config.toml
hidden_size = 512
router_z_loss = 0.001
tie_word_embeddings = true
optimizer = "muon_variant"
Below are experts of layer 8 (counted from 0) of a mixture-of-experts language model. Rows are named router (the router's row for the expert), down (a neuron's output weights, with its number) and show model dimensions 0-63. Each number is 128 + 24 x the weight over its row's rms, rounded and kept within 0 to 255. Numbers have three digits each.
After each expert's rows: "comes before" lists some tokens at least twice as common just after its tokens as in all text. This comes from a sample of Wikipedia text that the model never trained on. Tokens count by the router's weight.

# expert 71
router:201119142114114140155130121177101123137120133137142109079105142121098156115102109123107124147159167074100175174132157141118170135126092118158148106131133142144137116148129152110141129108115129
down0:118145130090152096118128115147161101076138140116103129124202164118086124149149117105149172115115182160125107132137120140126107092182114154113124136166094129116106136102161118174135126125125144
down1:101125105112128128156124093127152097162133143152157151110136148138139131155130104137161151127126124122156157139130118135133132102129122135156143107088139150099130129083168129129100128160115153
down2:159151164154138164127124134108101110111121128149144119142109173208113148121089113142167136142121136127159115149137129148132095128139096139134110098132110140139142128107122153171138122136170193
down3:144135122122139119095149158120163139091153134088115094127113153082167134146155141120149113102143149123146130132128115120172117117083145175188141132163112096093128152157129121163131121137128130
down4:117133124123160107120174145111135151134089124138072146149143117160157173145138151169116072110153118149144082168138134120091168088079111117126090168124152104136141144122154099134118139147101102
down5:123091122157143130115107148138138134126139110120136126135115119138101136131138146122158148127156178134131139138096165105132119070156078122118145122121134136123080075107125127124125142141125178
down6:110115123120166147105157146146101142133125150107086112132095088156131107116138148108172109131124125092144130117124150145119127122115121133164147100116106126122123127121115166105118129137132123
down7:163128114082145163125134135090092100092151084128109088154111110125108142135139105103091134088110099083121124106111130120094099147107111152094169142127098124129150154137148114123132102136121142
down8:123109108142150119149107162132154138125102128118134114144080118164133101079138137113126151163164131154112152122094135120155134119159139172108101113129132105115138105111144140125110107079170142
down9:149158137157070124139131119116148110110143120101123139099154150133158158122131123101114149119139115163129098124131123119179155138166142125122172173134145145145122127114140136133143134144127133
down10:128112104102151131135111158155124163115103138147169124124132149118179148138122138095135125104140088154133159125118132139150138127176123119124116128170154085180124166094148111145143170119143152
comes before: " by", " in", " to", " on", " as", " for"

# expert 127
router:135074175115125101120159082141095124127116125110112146068110161138109124125145138110104129110159136134160152121133158106111150178149058102123156126112179118181126140210104146125120109143065126
down0:111115139117152143121124111160131102117102088114165134160130150167140097123107112140136134124113115105113114119120160123137103073124112112119149145106074117100081116117077147165147155140134120
down1:112149093087106136135144131119092154176158107141122081161157113144109144136178110083104131143088132139108133132075115145140101092149112146090110126143137081184108143165131135158146145142106163
down2:139137139171159121123113122164137122151100128131093133155117104111105144143115102147144156145150137125119118157115098122169157137127097121139152131112155132075119123153157150136128120151092109
down3:139088069165097142104125122159113129164146098083106138142129141158090191169150126078147148141151135129112090139105140118117090090150146118145197123096122060123135153138141121126121168137141104
down4:134116144152111135166177139114104061116116101121071125136091113118117152151114145115150135150094141127072131148113176124104180117133123145135142108155160121133106154098094138139180128139122135
down5:155112119109138150156121158120140139118138120140164092131136132083099150133062147122139124130133148166127176119131117168116152152126144147151119094142129145159130090157125131123143139091153149
down6:146139111080172144103130093096130153157153122136171135139096138130136127110124135145138114129157100103143139142122110118166132149132121114137136115100095070166137099106120135110139148130138088
down7:147128117164069142100090121118158105119140134140110099127112130111104130118119109152130120138108165162140100131121121122097146087147150143129155150099137087052150142126134124090188137134113144
down8:105132142144132098116094121136137161115146092098120136124175164128097135146101148142097152107135098122117161143126123093111117157125110162159079066107079120125114171164164149134095092151123110
down9:104141123167173122113135155144088147119164104107154125119108120114077147169090117104087151174164171120151138121117178166087177146121163121148169133114101122124118157144165127144107155172128107
down10:104102100172116065155139132154112080149116123133130114152116116130122167142166146127105116101151073106114102096111174143142126095143122105116138132134165136104108101107137107147093123114139143
comes before: " ", "\n", " —", " +", " –", " A"

# expert 117
router:117113141107110113125155123162119125123129146132104137102091122128111133106120126124139122141157149117127142158154159117122130191141116091133147095109154106169136160143104111134157143131073128
down0:109119122126137145114166101143131129101143099105116126171059133056136120119103133122122141161118088163122164156156095141125129136146168085120136148101152135112078107125086130133120137153137080
down1:129134153164115148100128105157123116110125080175162111132106117148097116162188110137168142104145154098172134160158109145167084128103171112113108113121140134089132134126144120119120097156139127
down2:142153148123140191101090090140148146117117158119111150135136079144183150075133143119148135129121126136081137122129104148116119158172074113114122123117138078162133119123124070119147129145121127
down3:125060156151105100137127143107118070128111119162142138112146127108150171131141141125166149126094158139152108132157117139131178098132093123131115101089069107135174078136110190150128150128118156
down4:137128130096111156084164111139133140104092114160134095109130145062143149118157123107154167153125143081087162074110135097115122108119150107103119107140137171083153120143158158128109159136154086
down5:156158154114112121134142077112072109149147135169096113152112071135114152101131145125079077147124141103131110118126104111166117108127124132178095125116124110138156101114098169128147148111164086
down6:100120101150100154165139106095137085119162124108129115158128135160126136152143129136128159168117100102158128130169122141140124118123119112104110174142134153130086108105127084161089146074124111
down7:166129105125084149130126106120157068100134098170120074150129135163123164165127129136120140131139122126122125114134076141130105122149128150113181112121173132156151169142153147123128161159082142
down8:133162133122165115131153108156144141099187152107091148140123094121139140144136089140150106139135172127131094101131127150145091137142101120088120106165135126160143120133133183150125096149117109
down9:133125104158112128145131132114117142153169103131121094139105121165143122113124091142130123121147119129141131061108138142107124124155130144160094112145130132113127138111128121138126105111124169
down10:127138133124147112157126151123081158140112045163162146148154159152121103126149108120145134120135123138144058146133139123113128106161112129118126197160119115155131119122132114165136149155132086
comes before: " |", "0", "5", ";", "″", "3"

# expert 115
router:163085165164148103101156119132139134090142152110137085108099141107091148065100155097130116147154161110098125150161127135066143136129110110119145134105143116139132154160098118144148170085134121
down0:128136134168158134181086092108138087103137093155178135136123167122099132168175130146119093175152143094127132123143156148126162140153169110136151180151129050116093127056128111132126171089151102
down1:100197152098116100160113119115121097086157154108129130156165088104093140142101142095137096056128165081128124166130154107136101133162134128126160118114117107121139102126102115115148121133168129
down2:082147157157112129139094106104169138138090138100101106088109150158153107121105124104104132114196118131126180139114121103142134144128072161128134135109117172123138078112117101104192090116116127
down3:106123119124073111127148117118095120097179149147077143116106080141121127144106092131118120130128133144091141119130145133163089121112151086138123140117117135095133147173147197128117142140119157
down4:115144123107157090169140153090181128097129137154105144183166114153126109119119113152149131099157100142141099115115147145069134098126072137078120126119118095128170118142139172121166124156095133
down5:139151100089051124162105142121073104132123098157122120094089138099135168107103127104104141141156102115081124149102125128146138125137166136149101155135102142146155136096127103116074125177194125
down6:089140078161135154116156110096107124152104121105140144173127112144130116121156134106130105155098114092126186176138091177092119130114128123070122119110155097134107113149086129127121104110095127
down7:133134139142156124091144080112113154133120144161099169102114181148100164097096116120130138194131178139099157130107135151102167164107131167165131108135121125108113163080121130169133143130139113
down8:137099085150086142124158078198110113168123084133197131106106112110119138122135139167127117152133131150182145132190104119123082138140130125160170151117128193121167101153148123169118141154105152
down9:145103147137175151120158166147131141117109085134106106134141173158119089157154133112117086093132099127129084138122141142077093162124180149103110137146171122128141142123114093115133155089135176
down10:140117101144135110135137118099105116081128128136126115114129094097139142131131113126091095135108124127118140131130108099119108162127132099110119141149122128114112119111142110141119106110161072
comes before: "ed", "s", " of", "ing", "d", "ment"

# expert 61
router:137064171127145160138158131155092079085112115146160130097135126133133120100109191098109127149134153128099156118139102142138139167104101073109139128127120116114135132145084141148120151084100118
down0:094128110129131152115081098114125166175117139124146084177153170114118141151096125114121126118150121083114130140136144128149119139149130186147131117128161121176126137142127136166169101118128088
down1:108102163157137114093076154145132117136140108092092141105162137113164161126116141149137074167088113167121130105159108094111116182144130123127120092141102172140124120126108170143151150146102129
down2:110076182141155085172129096119109126141144121175192140105130141138109136085170133092132108136081156113118140133108086152164073130110142116143122124138121098113102143136122172105136117133142132
down3:092098153100175117127143114133117162093124142112118106147122167149129099146121138112086126167106133114130136076149098116081109130086141161105144143126089140136143141117114167150130100167124158
down4:129118159097147154130149124125129165091123125123103142151111178129121138129108146169134140092099127100123137155103138138123121126122137139136126128075120113172144141136123119118098131116160121
down5:118176130159142122075127117122139101158128092150121128148094100119124136103100104116146120117152114149123128155123179175121133082128158158162130116129094124139127102093112156151176136119176086
down6:125119135169175129093164101121138079147105176144137126172187158139121133158121136115135117135101121094108155128128105109110160141096106172111131116144128143113142135116151146116146117148124123
down7:118097135121119121102151143148147127114161171153151143138115138117109171142129119147095133142119114151119101132157141089125112148118124114122109114159089100121113108150119168080137163115163146
down8:162095172103121146110127119119107161143157159119134102147141094086128106106127159138118090147117149102119153136122107106112159153122118116119161071109124086144145094159144118133107138133173147
down9:122128156087150120158086092142119114163165118109160173060112131153142094142081104106125088139096144119181100139144137129142114166071129170099149137126094109126115104096088178110118134120175134
down10:139108115153119149135141134106111137110148142098128165108112125107134142166103148115126119138106153111118136078152142121162106137151101110098118114146092081074126151124146141155128133155141113
comes before: "0", "9", "5", "2", "3", "4"

# expert 55
router:127140130110101072127148129134113139091117140089129145084105130110098129106151137086125085110136134136116096129162119127100151122141100100119159104107175133144145128170096159116139153135078139
down0:127179135147131139084125116140122123150142153125070093156150123163147136122142129085134137146122155143127116108096144143133128136116139104132086080128105130106097131172134077146133139142148093
down1:121106121127143094104111092108109117137124121130166127148163120111105129114124160146092103140115150155087119167098114140147145124088105146132125129159090099146118119129117107158115107113131113
down2:148138147094126115088156160104155160105090134123150128152089123099136136120148144197124138099130131129124131141123132158104145160117175142113161128089116103133151157110082124134116129120143135
down3:100128113092146191157105095114124117120123128166160123108110095112137131129203130101123105131111139120138103157128095139155101147139123122158101212105124104148127131128121121105157141154130150
down4:134158148123145082090083183128135178148115097099191132128136152070141102127080147144121134128110122157124134153141138155100098134104143120126132120116115140084109115104128125133122113129136114
down5:130165109170111103119129127140136124111095113072115109150130176129120133095144127109147143122124129149118156111142132146088153140130134097113170139110159110121133157100147161144077128092102112
down6:165149154140100144151120155116120083142174086098146134100121147103103110149112138135151140078084137143154131149126135075154119153144087140118126166138128100127187130187127112144172136120090127
down7:134147097152091122164107167177102139116162127144131133091125134086146135155129125110095134102136071131111135133120102142132121154128179094136140111160153156161155138126109114090095147102122143
down8:144106146071096147137111120121133122099112116202119113145147089117113103163178155126166125102100139111108116109105149108168134138125139123120113156133139097170139129113108135087106148192091157
down9:144116096128127113169141119132160101149139140126091143116154094157100146147115155118128123115170143104139120143127139164133129133127130129121164141123147125146094053140140114154109123168110104
down10:108160106086148112112148114119126111109121088123120123130124159155124134141146116154159130140127139122102171161133132142126119121122127117140119103144123136134107153117147138164145109173080114
comes before: "|", "\n", " |", " The", "-", ")"

# expert 20
router:132124105135099092149122111147110118110109157099107121107131122121106129127111175147076106129144170095113100173131142119136137143128105142138161170094145138115111124154109152120141160120084148
down0:094141099163122136113144138113124127100141137154128105134109140119118113090160108146148078135132096105169097131114122134130105130128107103128146146129117066102115120112085103141131096113149116
down1:143138140140138114113153169134132126120111130174119118141085122121083139126103139108085175141123121113118135109142121147103147077121118130162089144145135121134117135130161132145120117090124097
down2:091099158133100166161147126142147161152146148132111141097141121162123106121129164108097111118098128123118095115149151109121107114113128127132146128125134124103162122131117152106100164115116126
down3:140158067169118138123120093118107132155121153118179118126115152129157111154166150150139081107137113167193130131116126140127138089134132116103158101147124106131131124135134094103083111147151124
down4:126172145139130082126114123093081141137096113152129113163111171135113161122143148124139173129132131129133105118120166101102143122153147146126180130079111123122119129129156141136090136148138130
down5:120081156151078128128151124150117118109100133122129146137114131114138180161156147134081118108158130111140128148125158153103144117115132123103172097152130101106134138109152134165172152104096121
down6:119129128147122130111135156155090101144136096127144093094130099132135138152105126048141163158099135151154133168092149148103110101109130134137119097142154077146140098120150128161144101112130108
down7:157130108138131131150125167105142167132130142117096082094130130148122166115132112130134099096131117173158142169158170137109090087110154151158138073114130123121106127119159131133180155169121132
down8:138159134155143142129155119134098163139143185105114097161147115159133123153137115134091110150128114136119137139172115123163128116128144088096120124120128095115152142119139187111145172152173110
down9:117143110093159145163149108109161108114149141142120117123136171177128102154158104156101113146131098144136129129095131185090104141121157101132111110111077147081110103135127138130132142144072136
down10:193123147134107161111088118122155116135125113104121159098167108118159145102125138164150086094148171133126168161141105121111104109127097142155114141137137192110147130157130137174129156127105103
comes before: "-", " ", "\n", "|", " A", " \""

# expert 76
router:146085110129149090187140121158093126077117129143106146071129111145127138120101122116097124153135165128147111133130166090106159157114076085142171117127132106117122114142116161150168116125131127
down0:143171133103102109149140154117167115096103094096125080128157121130136108152152146133102154117096126136109127139123120134092140117117140150147151126143133132191142167199163149149142120120122137
down1:117120107091140110147107158147132168106102129124125122169116148168095147143171161156132112172126104167105103114116101168126168125116144094115122114142155104124148109114112138172149130154123119
down2:141156094122088152146155149122100081140107154114058145124107103083092145116142105155128115148128113149101156142157129155149082113149136125189141158121140165131099091115149163137118143102124113
down3:127154135138115113122101114146091146114104101087083121164113095153121173108115157149103112129107130117121140147127139139128180141118164166117160121163118123144113147123092156144089135079136102
down4:163123115128161208139120084070131072098152143138133140127090108130129123147109090165122121133115143133165104096166156120163110091141103137141155084134161098129135110100120136115134083128126120
down5:107155123106119142148094126120155123093127145099105127109151133130126128158128142118168121125129153081118129118148096121178127124094126106116183137120156139137130159118114131177165117125139127
down6:108149139117105146145154118154134143122150115152127130098119146132128111096148091189171147118188148123137109131123150119102128106115159121119152096131159148146082132112095132119146140099082130
down7:117100143150132109100089142115113230128123148140150160116157133094105125083111125148141129094115145094123135147125131121121126111141125145114123160129116108093107123111050147138153145126134126
down8:122130131136101143115137147138137096132144115134146200104110091138165126109145117108161121125163124134151141141117142084106164154100143150119109116091146140131189144086157106110150118091129086
down9:131079164073140084121142209129105095134128157091130136113141069140127134127123134134153136099126144139101099127132145145074139179152128091099171136136089185159093089089128129146137159130113141
down10:147140111133144100102151124157147163102133126101122111144148170168143169085125120162147169151164135124110128089133139138108143083093155170118085143135105126138116149152104151154142107121149124
comes before: "0", " |", "1", "2", ",", "–"

# expert 97
router:119105134150117091144139123109093101145103133131128096114067154165120126115109148099098093122140149134112143144145147128140123150104119111130181123147162139165107139131090145134138125083065119
down0:123135114107159135117132149129169099102105092110135126131119106120109162119132146125119141136121117144129153156115115120126139096127143160150094118128101081122095121106091127149128130130131136
down1:135091145114127101081167087117107110118124155141133105168111099132110139158144155125181117147146141088126148126173159128159115099112147101120131165086134150118151070140103109081110113137110138
down2:136120115132114130134136177112167161130122123137141129149170106128163135126145119124104122092147110142117115138127107130164177091134131162158098117140118141104173092131127150101132158132144124
down3:095092136102142175118101105106146136146129142111146116181109158123119111098124119102123109139144153113112089110159142099134106154128108139175159103142151142131112089133116112115153129192138127
down4:091143183131145131117118172109109167101138167140149128120126177127098143154116133168131118114149156152104088151151101090118086133146117114102128110154100156128152138171127146100087142156118159
down5:115109087138128145159147126139108109177123145147138128149145134100165143163125132142136131115129108131134120115062131116181113112087152124152142143099166143125157109119092130134116142113099098
down6:144124102144144115126154131140126125094132106112116120130102092141148114116208125148124091117122105161141128121128136126150140100130170117134178184130123169130117140101144172169132133134130107
down7:127078183124128096142108090133158107143132137106147133152162084145107129164110125171117116119113127082137137136085132139139133131138097160141120176170141100130108140122128100101129089113139097
down8:124102092143179130171178163139101131154109102124157126114144134134123142135122070120132097156128151118168139162091105094159137089148130122143072083142125113121160114116102147103122142116186119
down9:104110119146137147099139144102090138147133119119120108135096142087108132135107161148075133140108122125100140132095182143142117094141148123137152159145083122150139156132126160129116138134109114
down10:136113128150124148128140087149091105131142129124150102113133106129123137140099153141161167109092098115151115144152109131074114134137136093166156116146128092163090109172148106142146131122099121
comes before: " the", " a", " by", " to", " his", " that"

# expert 100
router:135128180152144093129134114165139141115111134116123115069109135125110148091098159125112136138143131097140117178149160129083146116151094120101186109096164134127144144124090121156166148130107117
down0:101128157067096139142143154122098160099172115134066108161141111124111150120145152140075114084160148125132089091144145118131163106095157072144108147129123113111118139084104115146103108146095132
down1:144114115128156084079130110099132138136135103139153113112099146118117149105129126107115136120169143132162155122176187158150137103088173104113151110138162133162121157170117162120114177132138133
down2:131088128087166113151115129141183134176081136125106097143117114141126134094091103113109122109164134113106081125142127088150150125158102125114151104128146153099115130128103113119119124111144142
down3:090126137150149176136121148128138098139150155175125101165136127138106117112159096173140136129116108098105185103146095114105112129118132142134116124130141157128176159129098118182160141163109144
down4:133136110146117096101089088132115074091118151138153132125176134151150125114107162131127096142133142111159108131083158080153137155108139097131121131122135132148060115129154116188109141156130138
down5:125101142110101146147128136131106110163139137134119126144135081131105146120120113145119119085082099111144161176129143105156146150125149123153160123141127137096125114109136088107126151140161135
down6:118105085131148109065128130123124116180121146143147123157123116170130134141141089113126087120132134133106133159140123112178126126147136102116140123150147159096149159110122083123112109107150157
down7:141124140114102136095103156091161098107147113132105127138127119116131073109110168129093150100119106154180142164154134126085077116145150112113102144137178087138131185123147109140139121135078133
down8:129082128124113153094113119166117128122131159135101116140076108128151131121138146088154097100115082127128122138115146154133141152118130137144115064104125125172133144102109123125134122149127103
down9:147160146142118145127096101079119142130134125152120152126115116130129114112136172161126124107122106119112127092145129115153175130114142126105140182103157136105116153139128137089143109121102102
down10:115082122118149193158167097136127118126123131146120135120128159104141125134121121128127136149108097105142141105137069127133139148118125131148168149129126108112126097111139137153119101117159098
comes before: "\n", " The", " In", " It", " He", " This"

# expert 121
router:128122094113117137190139085153112157119140132142122149101111130141083168116115118101124087097160148081077144109140165080106182122110117090110162132099133127116142151112112129146132118153111091
down0:165101067117116164181182144117173088151161166152118102116121113128138182168133118129123141142113110111119137108115141114136134134143154138115166146125170162148136128124182115164117110159118149
down1:131117094122105163158128144136111126108123114110112145116128162148163163074093151108148126106094113131103136128153142164158107109132123151139153110158107148164120102122150105111131140157109133
down2:123124105130107136129129112124124136147151106190119147115120135155079103105138148148111094101110146139122166139135104091145117152099125118176119182118125150105143120092139107136121132144156101
down3:165143162139126186160083112123168157119091101115082120111161140117144148121105104113136155121129130098123149128116114153119147164162137148103144126123172102134109142138108117147132120138146112
down4:128146113157123136104125127132099165150163111159143079128197155129112078108131088082118135101111116126098149117143142117162116122141119162100120119121130149116118114167098145129112131103116133
down5:106143123137128141113138123085169104146114109139151100121141135129098140137141128102116130101132150121106064141146167109153130154102115153106129107117104117111133121161140124104135146138131113
down6:087106110140146129136139145123121183135117092120071132147112162107163118087123153126136100121096083117166138102100129151171121129146149088135101155113131097102137117156077109137118115142159137
down7:146138154133154117104115156156181192123121136125169109116129106137138142088119129125088131154161148113137125116092113128066156138149130119140110079127106082083127101122076112132119147126131100
down8:102165112153135132130160129143137140133098136112111137105116169134105123143135111119142081158127145095163105085134120138143124147104106168162138194142156145111173141141132154121150155149134151
down9:122091147127176154126115131139116139136159141087149133122078155173159092112160113161135098177123120142087154075150130116146146125106132102126087134121134115087138183109133117106117124103159150
down10:148134124140171174126156126128153134155165142104143160134117138140157117167103156126155123120116163142137082122149144153126136126115122121125133112131135102119122142129114114157119131123156087
comes before: "0", "9", "8", "1", "2", "5"

# expert 29
router:137103150137163120135152117116102130115131125122111150119095121105084146113098191162130127127133152132111097136147154144102115144138108113126130120112160118159145144153091137173133143130104125
down0:143141137133115093110139124152138133123172129077119104161108150132134169133148093116160163163139076193157119171120090155135155106097152113097136143151132101173096157161176125149153124128116095
down1:111152117117134116120147124128099129090148145140116103185140148119103164127111120121172113144115149102108109137144126163160180191094150144121127112099116151132121100092091084139119121124103120
down2:114111159142126130147166126156095074152156119141180110154089181167134139145179103101165113115118104102092156146100155153138118127120130063156118083112111135134128123133154129122142144119116129
down3:097155129148158083099177116101111124150140143154104094119185152115118110117104101116105104105146198079137135080136123131113104163118148155094157082120110128175169115107109177127163136139153114
down4:136118150124137143119108145125164175127104128116176107133177162135107106104130158137134126118119156174141119119129157148099182105118169132118114130127137145135138126147103126098115176106137120
down5:130129127142144121119104138126117141134124096143168136123121092109113059105111156136139124184163083097148092158105104089121124125141134138109103127088120127160124125142189157121122159165139144
down6:127164136137136135134150085099089088083126148091157124112126153136125170160121122118130108169167121101111156178073162117119144106129150115122150128100149158143094145132184117135135138106125120
down7:114159154111133114183107157127137182144106136135130102123150154137100149112139105131148120098120111112080151168122073129129149133083151142128172142156113096121196153163117126153133097103165134
down8:102103119125133158133127131106146147139143113161146112141143102121128103129126127125102215162093124141131115104148147102133168127098102103144114101114139093100112228135122134092124148122129151
down9:102116132157081146157102122151180075105137125132079161106068157096136121116155122094135126129124173086145158135136164100179150149108060128132124150129153141123131155130161148114159114119171112
down10:119134113135147145148120135169110097101102129163089080147134153168125117151137164162105149103116167121145103147112087121128099108158138145153124118150096162101159093114132121143092124124141146
comes before: "9", "0", "8", "%", "5", "7"

# expert 17
router:180127140120121119119158117128079155101115155108128138128127143095105165137132137140137086117121116132149123140160148100090198148141078140135148137134148118196140124115089114101153164108129121
down0:153112103132125147129079133110176126118137170114097147106095111119091113136112100139132106107095129148194174157142093144152157162116171139105133085132140103159166115093074107132112106096113099
down1:152118099108103126080155117147144139113143140127106140098080150165103086147136142152112161117130091062177120076162117146124100118112099128153109140125090191094151102132139114120134172157145083
down2:135135120133116179101119126123122179120117132143130107156115112105116156113186151106126158109139100148129181141096120111115130135097187136157097116117102114115102150184080129125106131135123140
down3:129145157088177142137116100126119114142103067212116135113165114114139106122158137120125128088146160141133139096155153105130143140136091119135146113130134132147113119133100061151109134119117121
down4:160102125130130117110118149136148086107068105101121101163100158119157122162136135167117103141120096128127090180161122125114109147112111117104123087090123123129115123122143138133143088128111136
down5:110113119163108131143147093116086086098150143127133160120096101149138165118135116120132120152133134100118138128147104153127144156153137134144130126095147090115150150107131113142096154133173108
down6:147131126111140111128116119137101147117151087098098124105130152156130135144121126114087125133160156122099092093135066135154155109145122119078150137143123084157113145122129139119130175128135138
down7:113098117152157166125126115143135082116153167123137082106147143128159111098116134129085108148085120122124133143156112131144106134139132160176120137137158139137128098128096109158129134146118181
down8:151127127107152137135098142114126151111128146108141107126125106100158114121145115122108114144126143146123107139100140149157142141119111101109146097114099064144174157124141160137135133123137134
down9:115106155119132128140083133077163131141182133124179109109188104143170102157110105124157139132132137117148148129108125133118094141121093157095146133100086127111156188120123124127140150180135126
down10:118154110144110146131116127150109073138132079172137129088151121186113127151135160149129142084147136100105131116117145123105098105133132111111118121114133154130117141142148148125134121169124204
comes before: ",", " |", ".", " of", " in", ":"

# expert 30
router:118111124104150124133192120160109127092098160132134101088131118107090167062087146098120131163151111097126111138181134109105164119108101133122172171110134118151106175126105168139177106089096155
down0:141098147098110134106159084096141115117113186147136113129150065119115155101108118123117116188145191149132123134113136102144136124146133110108129123095149139118110135113116144133108118133134094
down1:116131152084156127128127095142116131125133144103132152131143161129114153116124101125070116130090128165149099105128148139149098131179091133141194098141134050130117158131111153110119110130152119
down2:156153077133128066125128112114109138177151100157128119163162147125126143197123134123155135158157150134146162112186142132078113130107116134136154123121142131133118124145111132162078130129086071
down3:130090107168102101126107152134144141078097144116138138127127145119153166173150152144116177124138118134101069141151143143145132122111115094156137143148134121160133142119119114109098132148155122
down4:139130157135115134102157118126135136105135146106150096095123139136112149124118091142128065133109165146087138149109123100144141119127127086105088118110109107148149164146146125147108119155110143
down5:154136140153085111135146059124166157149092121144133134141130143146105131135133080151164114135149126143144124128126127140132120147117086173128129152131058110115122113161108153103097136152143121
down6:094144133109128127180132140126133158149147131136168109120134150108113104089115147156085148148130153180095080098097135122136116169131104148143098122152104151113133144135121122134141130169119108
down7:120143154153139084151129129142122159144116116146105112108138169126116121171114131092125135131118142148138151127118120140115119124115148142117084106160094130096159090130103133129134140130138129
down8:124130093113128113146141161076124139097098147098119128121141143120113146162147072142118171129165142159118109144152125119143118147075174106122116112128154133134152115162138154111069134113100152
down9:148133137131112111131142113115125124110151135147110114156124113119137103133130158121124130073098180134115125175142168107135091135124159128117091127141129158127124145076111124129137168167105162
down10:129168117157141154147149123153119127102133102148115122154147104135124129114091115160103144152101117105085150186096153137134146107109173155096137151125105141121138112127134122096131110104152157
comes before: " the", " a", " of", " an", " his", " its"

# expert 32
router:108103122122113151148162108142120127105139142129140135118092125116101123111116159154111065115168128099118128135153166104119118129140098138104137119101140099160125111141088145152144115131095155
down0:140131094117099113104150104140137114148125100121143126151146132087172188116129153113134053106111122153140141144128147143159138127111125109138141099108134097096177076134141106117135130137137108
down1:139138128118127125133127119120151129134096140101162145137118115120130140144095099077128168114121147132157101106099155105118095091100111091206138137112136106146148142103121134127135117097139100
down2:140166112124178113147123105159157097137087137109101112092083102105105126170171103131111148106124106133105105104169126173169097132149134146107111125135130110142117105196127109150124123115111146
down3:133162100138124132142123114111167107131119139135117112178158127091094156084131137135099141137101141122127171198100128128146149169161137136144129123126109135137101135135183103121153145117151119
down4:115076135079161107148091098138125127139159130106153101106164111161089150115114122115112149121129152093101123148083143137128106126106094124120142109155098105090157118112087104118134183142129132
down5:126132090135141126126161153123141137146143107135110131134101126175131127125168129178128104125121109153134118106130109104128132142156126145139181124106148139126109135154184160101159108120132114
down6:127160121132115074127174146112170135161144157132117125128158139157130105145118111120133145135137137172125123118105113123115186140122108124118084107162125140142137123142090149085092150145139114
down7:154129107140147140110133129131128114117124137133133129117133168140112120104104133097114096134123133136157135182093085126083148163139133113164099112088152093089153095126140128102110084118138128
down8:134137137130142125155152141071127101108126143096154109124138095119160104121116091097125137106116109103173138166129117107082115162139126155150116097157181111094153098142113107114158102092131140
down9:161146124115124160125168104122117081122121139133091112136120123118167151151106137104151125121138123143183112141125126108109138130093146125121124143117116114172160140141139115169126096134152146
down10:107101120104171090147143152185121119126115163115145132118188142182163099125145092149139106149079110111133107120133114138130105159133097142117064132118117150098106160143129107126100123128111171
comes before: ",", " and", ")", "–", ".", "′"

# expert 72
router:139121140107125145150146104132134106116156124131097136138144167159104154127093151111113074120113112135094162128175117114112160130116133084138187136108144090128115131158124137111145140109113145
down0:088111156167137132117133108143190107146147162127100084105156099129131147157112111117129099140126135139166138131146093110157099150134126149110146157180099081190132123148141146140111204105186088
down1:150107126127126089178150163115139114145123124103081112128123127146035143103128152125141145091109119140147122145113122084171135136124115164154126131138103127156160136119173088094125144142115095
down2:131098134163093156158142103104100169118122141159096126138178081129089113163125107149136174119104104114109139183099149126127094135087125121120122169127131127120128093134109126124055097151115133
down3:083165107151110152096147122158099125107129123100114155118122114156168092162150114074147141113131125112144104151151161136143137111051131124148127176134144137105094111120106107118204100173154119
down4:143144120093114118134144135169141164122133146114161175138121116104175140098142131110130127124142073140168166146121147121152126102120141153126122119140115139163103123165101107123137128164087127
down5:138170140158101119109132150151143158159142133190125110195156121139101124134121070111107085130147107130140099113122091128110137144154099091165154170109133133125149123180139108137107123138148146
down6:088116184110132110136142110149137144150153094099127170087136123132136095131095129149139094162081122092114116114136145106132120125160139112057136135117152140115110123142115144093156099183120109
down7:147158154130130155171108127117164106155190082064137107142169139098120129158136139122168140116120153131115069149118126114139105118159138128111170119126116175150133118118116150159137128142159156
down8:109160124135114123097157175134108151136120094163105122145145104102117127123153159115125143082134122102165105118114165122110169129107072130127101142092162126134146097118133132151125147129122159
down9:117130163118113128146171148158143134159130142149130173128141148130149106149144125149102131121150124151148110077157128117137174107142108149106137101141156122113114141123106140133103141142125080
down10:115139168123108174126102085174152128088139126128108146156146129130133183148151123123126132120117085081117136138114187112135097103091138144151142160120118161103118098112112119111119152129121127
comes before: ".", ",", " of", " in", " and", " ("